From a checkpoint of a small mixture-of-experts model trained on Wikipedia: width 224.
Below are experts of layer 6 (counted from 0) of a mixture-of-experts language model. Rows are named router (the router's row for the expert), gate (a neuron's input weights, with its number), up (a neuron's input weights, with its number) and show model dimensions 56-111. Each number is 500 + 40 x the weight over its row's rms, rounded and kept within 0 to 999. Numbers have three digits each.
Before each expert's rows: a language model's description of what the expert responds to. This comes from a sample of Wikipedia text that the model never trained on.

# expert 1
Description: Nouns and suffixes ending a phrase before punctuation, especially time words (years, year, season, hours) and digits in dates.
router:494438452481527616476557481411530462579555521463477514514444490530461479505526512504478426519477512528542481505495487550511503538518528521507476422501532531519533503545
gate0:478507547436455470480509441476480522465480495493451490542500524549505473542559416540555477513498485471464507476525482529470519572474455485490435537485516523532514506473
up0:469471532435453479473498547498491465517553479483455402467494499558573516487512452488544488520514490480454512541585494552545528525496497505527474494510515539594501546429
gate1:567535506484394567548551518458431534528517521493477496515475520588541496533549494444459440474513550516500503493555491532449523452442476495479384593529471478480508514477
up1:488500457452511525461565513571515484485500508512530563498495486471436488463476520487466561464513494566448471567501455520479546488465560494523481464495497517521402445488
gate2:573475550507437501537430478536470547575498547469488522480532517468468483449509453470551445533525415456503535465501507527525453547437545536463486508366525478438547526525
up2:497439534508466533512413459515492521575534502492481550495550493470457424445487456476522416544543407451530530495507497512537423530458538536547486551414482465475576528555
gate3:523403488479518506490448489503540488508523500491466533539505494527473477536516529483529513491512444523537513503502458512513555516506512516482554498466510556528488558479
up3:467511485533532506551494566520528531498528503538618518488493481498407439505551500407514449573530467482506491502454536506486451470530517571424525522504451571457552541449
gate4:513542467514573514500461505410466452611504500478552529431439523557372508549532494474487534528585455515482471532492518508539480484467487498511503531466551535488487463475
up4:513491512499476502519484499566512491463486520511432503515567460473487536459452602469498530493475529518519578487518503488520499491502507462488502438499463454544413521597
gate5:498529470529534484493411540472476501586612557506450459520422416503492459467541494461436464516498411568434510488523511466517552489400565449528448476503579484547544551504
up5:506476509525481479514524510595469501474516498500542506533493493522514497539526448460511580572569468495492526439492473534558526554451460519485551574491495531494522546530
gate6:452535498535560527540463549499471432572475470542463513518583460439513477477516482445573480463495460457509517464564473465505460473479511576421530506530462463547507472539
up6:496507530487472465484511465479504575475553529394497462541440525591474554513555487552484509561565524546503497545429540526498536541471518433536474498476522547413463481485
gate7:536478533431494490574549502509490446565497526441452450491446511499510439495523489501497474446517444514533548436506490487502473529462528514496502459567502550495491512483
up7:465526491516522532464528480451469520471511525520580551474503510535629572574466502520549378536559483499542445538412497477502460516509451490509443519459487443484546532481
gate8:517442563533460555522515515503465427510537424552369490459534436462473563446507509465499422500478455474586477520552548517483455546511481548479564554521498572533601435506
up8:461518496550495470561447483487418556519455537486521446524506525542506529517429496438537476531477519488477436504564415441577423471496491512531488481464457527575440482498
gate9:520524551496495551530456452447469487536485481532490538505485541538403565442583535574480508533527567512530519506475558449521499514484498436488511488506526551484477476570
up9:529455463487486499473497405501487483433528491551600445562457482462371507527522408437538515560515508492452526383542518533518546491486500527462483536540555533549469518495
gate10:433507448524471497480494501461490498481510575467424446470530464497421504431555493472524446488522426493547413495563471504503453436560516555484482532480474512623478466518
up10:450477493574507558536474501431455533543557479538444420493552512486433533507505464414593452481515488501465545474512419496505491491522562510516409559537431527542463504497
gate11:504553482468440560485483622505510484517485496465399506498505455566506480445484514451547493507410484524515464436542426491562425493494545605506516480569500535467496444523
up11:525504523375488493438520506504483544471519504523497538475486518545490508479493507500534582536440471567529476451657476469560430482515467486584571516572538510492458424564
gate12:516492506499553470486521438565487454457499588495484505518479489402494410507434498559503501556537486449446513465503465563484548468473498462546455441461470525502514556534
up12:459498469515456517519467564433486539498478442480497502460517556583499599495576498447523509476474506574537458551485540471571446543505500485473569539518543485509491447483
gate13:481415516503585522441536454481490536471550498510503499526483440459500485487516470505544516514527476413536509498586510464503478609437512550536520555489494501548538503559
up13:540498436492531461542544490477577492545540514517518498496557555513516559526511437489512533506515527611533503550425540561503516506532557510529495461451519448475456537515
gate14:508480531548461490509508438501486491557486513553514538511540460499479566546470502518497596554540539505544460470481568518500498549496525540486511533558476517467477414487
up14:455486448484561465528466538523582412491489463374519512500467535526627448457535492472495490500495510493502503501544447552519458416457593593477512450460485485445514498569
gate15:524525541558496525603446462421436472494535542459545599505526466473545487529500488444545515428497541518502519505490508509561499429485478437541501487513484521466493472464
up15:512514541507505521537440469451448492517470502463549575501493462476472476511498516442523520471490545527491524568417464547531510469437438406571511404553429578472523520436
gate16:478522425414490510516565499442531509432439505574479496502473509517516484609552412508502460473542497449526463475499462454505538603534443465574482567497512514473510378577
up16:530526534526536463476426508526411493556502478489545434512493497573516516413501517503501427473439498511546508492473447452498494462459521512478540421507510480545468619465
gate17:490547588554520554557502488575471488476503462507558496492547444444503494508467455503537485546430482511513503537514523543545526507481479506449470514485477470467484480527
up17:447561558529530540572516503568504522468500496486559540490558452425502472547478461460549495540422483518540504552534521546546454506492474490459529491453451502462501484508
gate18:464504490473470478548521486506563498560472465426476448549498518472530415499494437422466484507459506535515482500485512506509493487529565530517524516544513438426498473518
up18:466470508492492491558493479489559504543480409451514464547516536471498414501485463416450520519446511513495482498472491502498463479508544526471534523522516405440501475513
gate19:479531476522506506458466522497482474477487495448459535477516474541506437387516527557430492522464410474504439551529532446502465489504477536486519495510515446543510474523
up19:491515418586500525481446532483442494525474508470465399528506428541491524457473496555533442476501460463449482544476542495491506485514492480415380483557506548554547526458
gate20:441468458473503503508467422453488471590444504451493496562500479476482506550493469495443470569501621515494459452475442502480502544446522525447538480473546510427548573535
up20:571494531514479507469520589535482538413516451582533523446526503463508465476453558499581601428430440405490478541527574469536533475533526486536458487479456503520460470524
gate21:541471562474432552476518487462436484564516477508509529485507465465522573509538454477511481511469454486576507462489502590474470580469433512478473520524541491465456571515
up21:560554546553482547543533485392518458510485533488482502516522509440493434511556551544498507445532542514531546462493491478513518485510514499461599505436496597474479468476
gate22:515457480495565537504509503524524436475523523508470423523522506406477536570474463427468476506468505505512510514501465498513524547470580531486497570420521454456586515515
up22:492526615480490494477542395431436553475532455442502527505451538531476506437516486498520516591534520499499484503530471498512472492521556528473533486525442534442491551508
gate23:462438488474480555516557459616484504506487485517526587539514467457534525454518502476497521542480508533520509500498463479487546494438532517480464491503527463445524502502
up23:471510545458507432466484528464551529527571500489453472553500488443444446512532550529508502530530512483517573535491515577444515446540434489540509487499550573607502553440
gate24:469440609455554517539515533504515482521440499549486515433502467509550563447465507558432490548532489502508462530577510469539494489494424461537545478503491528563453469541
up24:432471478446488505459487527536570488503467498419454449502507512493544494450526418463431459538469484434509475514445501415487456512512512491482408523487569455474521512503
gate25:522470531389423526495455495460495494459422489512520505534439510473523533500451465468498481533549509546528446487501617521496514474454497450478559470481529485551507483542
up25:535540473496554489432500460535468508516527528470486407507514533532467448430575493559460484431448455466509534486532481490506443498433507525448470558555433475526533513478
gate26:475482524476469503545473464466453439472465525484509509525449538504490557490533487480544469478530484513532474523511531470506440443529447402518473509590468491455458500467
up26:484487431518528507506438523543463520499543493423558519463507515501568526494485442492447512518529503528511501502491535530523463479473561522471553461497501469444495540484
gate27:504502487445443500497507505414477506578497452500506563532544494533453472514551503471502500506570497542498478540534493455450538504506427509588483535515466516516525521461
up27:558489528519468520517481522456453484491505459442463447451439542482500569513491495574514497472496553442525511499514469547466441521492443552525431571511490505410537458512
gate28:452497517443468505604534491543502475478479472515434514538466450548525481504503491518490471456495473464592538470481484504417480476477486480549498477525504529490474519505
up28:467467601521599506463523482437486524458553580550555464509450488397485519506423425474542482508505469595464487584453532426488525512479489440489464471444491413492520535551
gate29:493541503505489547431445571488489513452494502445388548490517479532530503462502387485495489453470524477527517557511544534536497474533514512519380539501539475512471520488
up29:500567527452578497515460505523439562477438612501461466495512477483470493515496458496523478451469535502471475518537513440500427496528452470476492505503501497553487520583
gate30:475481476539440485438512421523604460530545439479494548502449416521570539501466549517463508482500529498500518431514405495453598517490490587465501506516558487539508495470
up30:477522471567512526497528455493560483516485442437450496536598502514497484466540488471506473482477502487488504541488494479454531491516489534546486552555464554537492501457
gate31:461450482479510531476482482489538485441515561565607524487471507517584486551534536500504501560573469532490466506434422506432484563447450483521544465502536473495508587462
up31:557482494488512448431568411473427522496516451528463483447431469536480504530465479518471557507520493481463513472540501486541532473524489526535431497560464399550555556548
gate32:501445494560483492478472479508516480557534484451475524452558439478467558539505510527441472557481509572537553535575482502530446471466609524471505485497505535489535476544
up32:549478540523466478467529476458483520562518517484453515470545503466494536504505463604430475501454548542535596534530527499557490538498550513514520510460519531465525447519
gate33:475441503562493504434521386519560483544459561493563499466537469481468530444497490515489416541490428477509518494481435513501492528480513531427543468441514486485543474499
up33:544506477535463563486531543460488499587505521442500506512515528476450552450466467492437460517507499592503588512496483489514506500530533506461498528496494500527512496504
gate34:484501571501480525592523509439512457492517548485508434519474483542575483535533475531508450481479472490541522486512489486484496435621516523492457578509502447470524514498
up34:525455495463402579436552462503471520535504570477516455498432485482508478527520533520545529510513451588524471471514571428499563534543525476490461503435509489522586582514
gate35:550534502558548535452505428405452496569468484541428514547448505544493514437601431514561479513495498499478528553455515405426522552568525524559499491486486511510507437448
up35:504457479379479523481541475517617501383406509497534500528510563502450464506492525543489545427496457536470487455482488534502542424449478480499480417566535508485507496579
gate36:520498471519546519466470433457531590485466527516443519423521494522486523456559492481530528484467523471491499486523519436514511436510544512522502458570529432497496459492
up36:538483500539494562519489551509487492517485450543478518516565462466458486480524544486557501462468396483495466519507521505448502516457472519511381471532520538538490504605
gate37:492452529518538477475504477540522435450490541565502547514524480471515479495559492418536525544492518518547488502581509565515448478520458471513605583506497571520464443501
up37:534504544510426490490507503460518503503472467519417501486415538531517549457475500461512441480463481460498578478509483382495528510484553604489560515506529579499596560458
gate38:500444547509556589486477507515549487544543444493443481507427480527493503479597485506482458541516468534458546533491466520582499477466532541542465468472487491478527525496
up38:451459509468476498484482455552502521427507448524471556488617515465565452467455438548520520502535462500601445500465480574445473513553546494486546553521452483483542496419
gate39:509505496515526540534481484533480484455510479521555539476476527502480519438474477542523514642533475531441495459478458462501492517546443455543506465500552585537550525478
up39:512551550523548503507468448517493490489517534411469469488513569547454440457460505488486509541553509514424542582452481430573527516504497505508472512501503536523535498430
gate40:524477505472474523532536431508587510559511492481502563486567513479460519521461477486462509567477436417499532563501486505498488527400541545495491522557459519484576532482
up40:501531496469472511530530465469509521512522500508446510513473582558464585522511520554513444519509485506472527555510434475588546530497516526531503556533465477578544470447
gate41:522536528479528514470529532459520525580458535484450460506451517439434469441453535438526464500577421465517509422475539507531451604483495496439472532531512555467490533443
up41:513453477418515535469492501497474550544420533418451416476408520450442502412508584434541462517550428496529485470437497491547483517476486481481502522460485519518523513460
gate42:490517490464516538489532539456522475536535469464482554509463537512486451503523469542525401502500554598525490468508470464449434503516541497593476460486568540505487481494
up42:421478508502490483500522490443424559552488569479442497482466530570470525500456480565480505551539434541452550538444537519522508464536494482521500512452521580503460488499
gate43:479523470511530505508522507474449440511519484461549508504491496519567521620452518471522403541530457510538470547528482496459501437528463470487552444543526492514462499522
up43:500481542471477473494490502527553549501475521536465493486485528478440473379526485571460584484467535487450550470469503523543496556476537521543463573438486511494538504484
gate44:484543516446452541547532519483487547503537507448459481495496506499552482446563515525501497509474545494550488520492558480502450474485521519465505555465482485545483483569
up44:432537482489495529497525500509524505560529438465539452432472526454515482454574495478491471535407513454521507540515560437551463466482474540527523497497538495497532531602
gate45:500556503563448464546468531497512517508504522454484539467459441513456414534524535474538498520497467516505497557551489534501499504459525452434474538528487538449465505465
up45:510527495600430499531466528491507521508533511466427499463497434546467481528548529474494471484527430528491456533540502511507520474477508454444468547483468558514487507460
gate46:515489494548542462463486535433463491638553544403384460430424529459511539524484411610496549507527498484584485466470542474511419482454565469463410510439528579520484524539
up46:493471550607548559466485426534573525434465545575533493481507477546361533579473532490517428504459449467493548592515461542474586510576461459520583440494476466535551502443
gate47:543512427452498512467520483467494446493538561440525521534510504536486531446466578530513505485472529550480534474465481461521586498493522509564509476503501548614396509449
up47:514492535580534525534496541490550464495505503529587525536524495516448516536510510481536533453465581483455566525455523492483593467515478472497453532499527548547441519492
gate48:536497499450426527485506461450571480519493506497484483498498468489523473566521510501514523477502485487501453473499494561458513550454494493462457519512459454499544513539
up48:489524543554488468503567546485473511429478494472503456481460556468490574502474497510530530561519521536439504516482502442540470434551494485470499506523446471546509376476
gate49:487457464548504518505475496539539439509468539564559462579462465503521531498493551493506420561518454616486525495480495458510503554496532454511542470509503545470488541492
up49:438492507558513508488527471545531524515530495574500450542562548456599500650474479488475451420426529425520500517559462502471554487522529500461490499507497481460562545523
gate50:524477446481462512440471430517499431505568447557422490487485448520428482537554520535420479536539442536502499576513521587506506483524475496504490499497492483497471397489
up50:441495571475540499558491585524489562489383558466531558533540570486540475488502470431551540483490516511484479472490501482507484486489499489467551499456459544525538556480
gate51:500453510469420523488507553471463474537529492458437487500507526551492551497577541458468536434458482522524397545458515496497513502474469452575506449527439494466510502472
up51:477513478481534414514515442468467516434445524503496538559527484486474543563517496518492461498497509494524476579440552468449551539522453428568509500520489483529534562495
gate52:469538467540522527464550507475485533472572509435420523492489521532480536469454527514442518580505513535511520489501437480475467530551496538528490463469462455514531515551
up52:475510463550567502507522513487479532509576461448467528513491494494552531539451513488452502587519536553503532523469412514460512563524464514546497503443470527511545548521
gate53:440477532509585482469534412498422502534529525469437509488522462539545492521509500493468484505554543564508523448489487503565510526511527492479588487512535564436494508496
up53:376493538488523481473518436512451528529531421421468517526538464516520525504487504496442434470480541551513509469516471488579477491480533480438561517503509500460486467558
gate54:520419496524479555491496416532460463601596440474404545530481521501500484466533496535490439570596420464476519543441432428513535528454493510507529552522522530526511528486
up54:465444494508387480475501458522463489487438519570516571527495468482490501485501487540445430433478555450545481472467518460522526489523559552542497462496550451562543529525
gate55:525465529507548507430515511597452435408522526531466484558456508489523496498519445437518461436499495586475587526498484410435467502421397518457492562525405529533550518521
up55:485522520463510474554542471424512533542440504552533489462486510506474500442514488578493517519481487423498475484403533498535519517602545455558497480473531497466379455458
gate56:432548495515488550467550507447566436464505575478489513579532556498520527512513480476623473510518442549550495477491472498576517516504537439471555528468422463547516463504
up56:518407566470502469523488407511474492499563491556475482433497491500486471510512456526504551502564512461504489524447527472426495478485457504506456528571462559515450549532
gate57:539477452561510547500469523447455556471568538574479527505481567499505527509510502475497459528519524527463484489466446474403498581473478492574493488521541470442515466502
up57:518480457525462529519461457471466505558588524458483532553542494501437498502519464453516448530509508506541482497490516479450513511458522538522557549519512441434508406458
gate58:476473476481560559510496464549476510471490510515540513513558526529510522489500526485496498538538483500548421519475533434553509576409474534459551532516448584511380561544
up58:555531495512524491488543532498479588438485435518453508528554521506513462532517588518464576459527546536497440508540535480573445511496527479457547479415474547516424514535
gate59:446547476539476506470532478507505434503556505516526501552520492498533526536555544503533528463378558493545473501525463417512488518492505390470588506445465512426479499500
up59:461440449523536506515478546564464444551519545471549543547488453533437549537535476497509590511441499515498425495448510553511429556513372534514526477543409559503405510483
gate60:504582472468494526502513501531425497491576467464545566421450464526415512462456498500454492521486514546512484512552512512465459448506545499567557443584477454493497500493
up60:551471472547505543400533482488491513455466532531517538539480455533498511518550523489524486517489471579535414475531460411501570454475528501459559495510484482510485464471
gate61:412487473460549476510479511526515484560535516452499415519458447517557469483518491483525563459541513530546511514502521501537545470585503502544505428560473550521539523557
up61:492412439483502490497522473500495539446476532463497559495532473491472453542524489478536464509523504522509495518524564505507473512519522590508565493535500442468561510475
gate62:531525511531560508442538432477529553548504485535452435476462591516440525471517505547519513492454457501490486449438517468510525541488540514476469481514516503516509466530
up62:462530442516534515480550458440431564514498493529432548461457576525443541458503510502474540549477488567483476490416569495488450520509542521499496480484504470515522476561
gate63:532443482504498519481493456505507491521530455441558514539451495487539479452531476449504549558585495488512508425454471539480555528469516524485468527503500497456509543502
up63:460460490503462491526512517556478443481526492496579529519538541400443416453509534485558507566510503493487503487453461514516477460521490512419540502443513515468529539454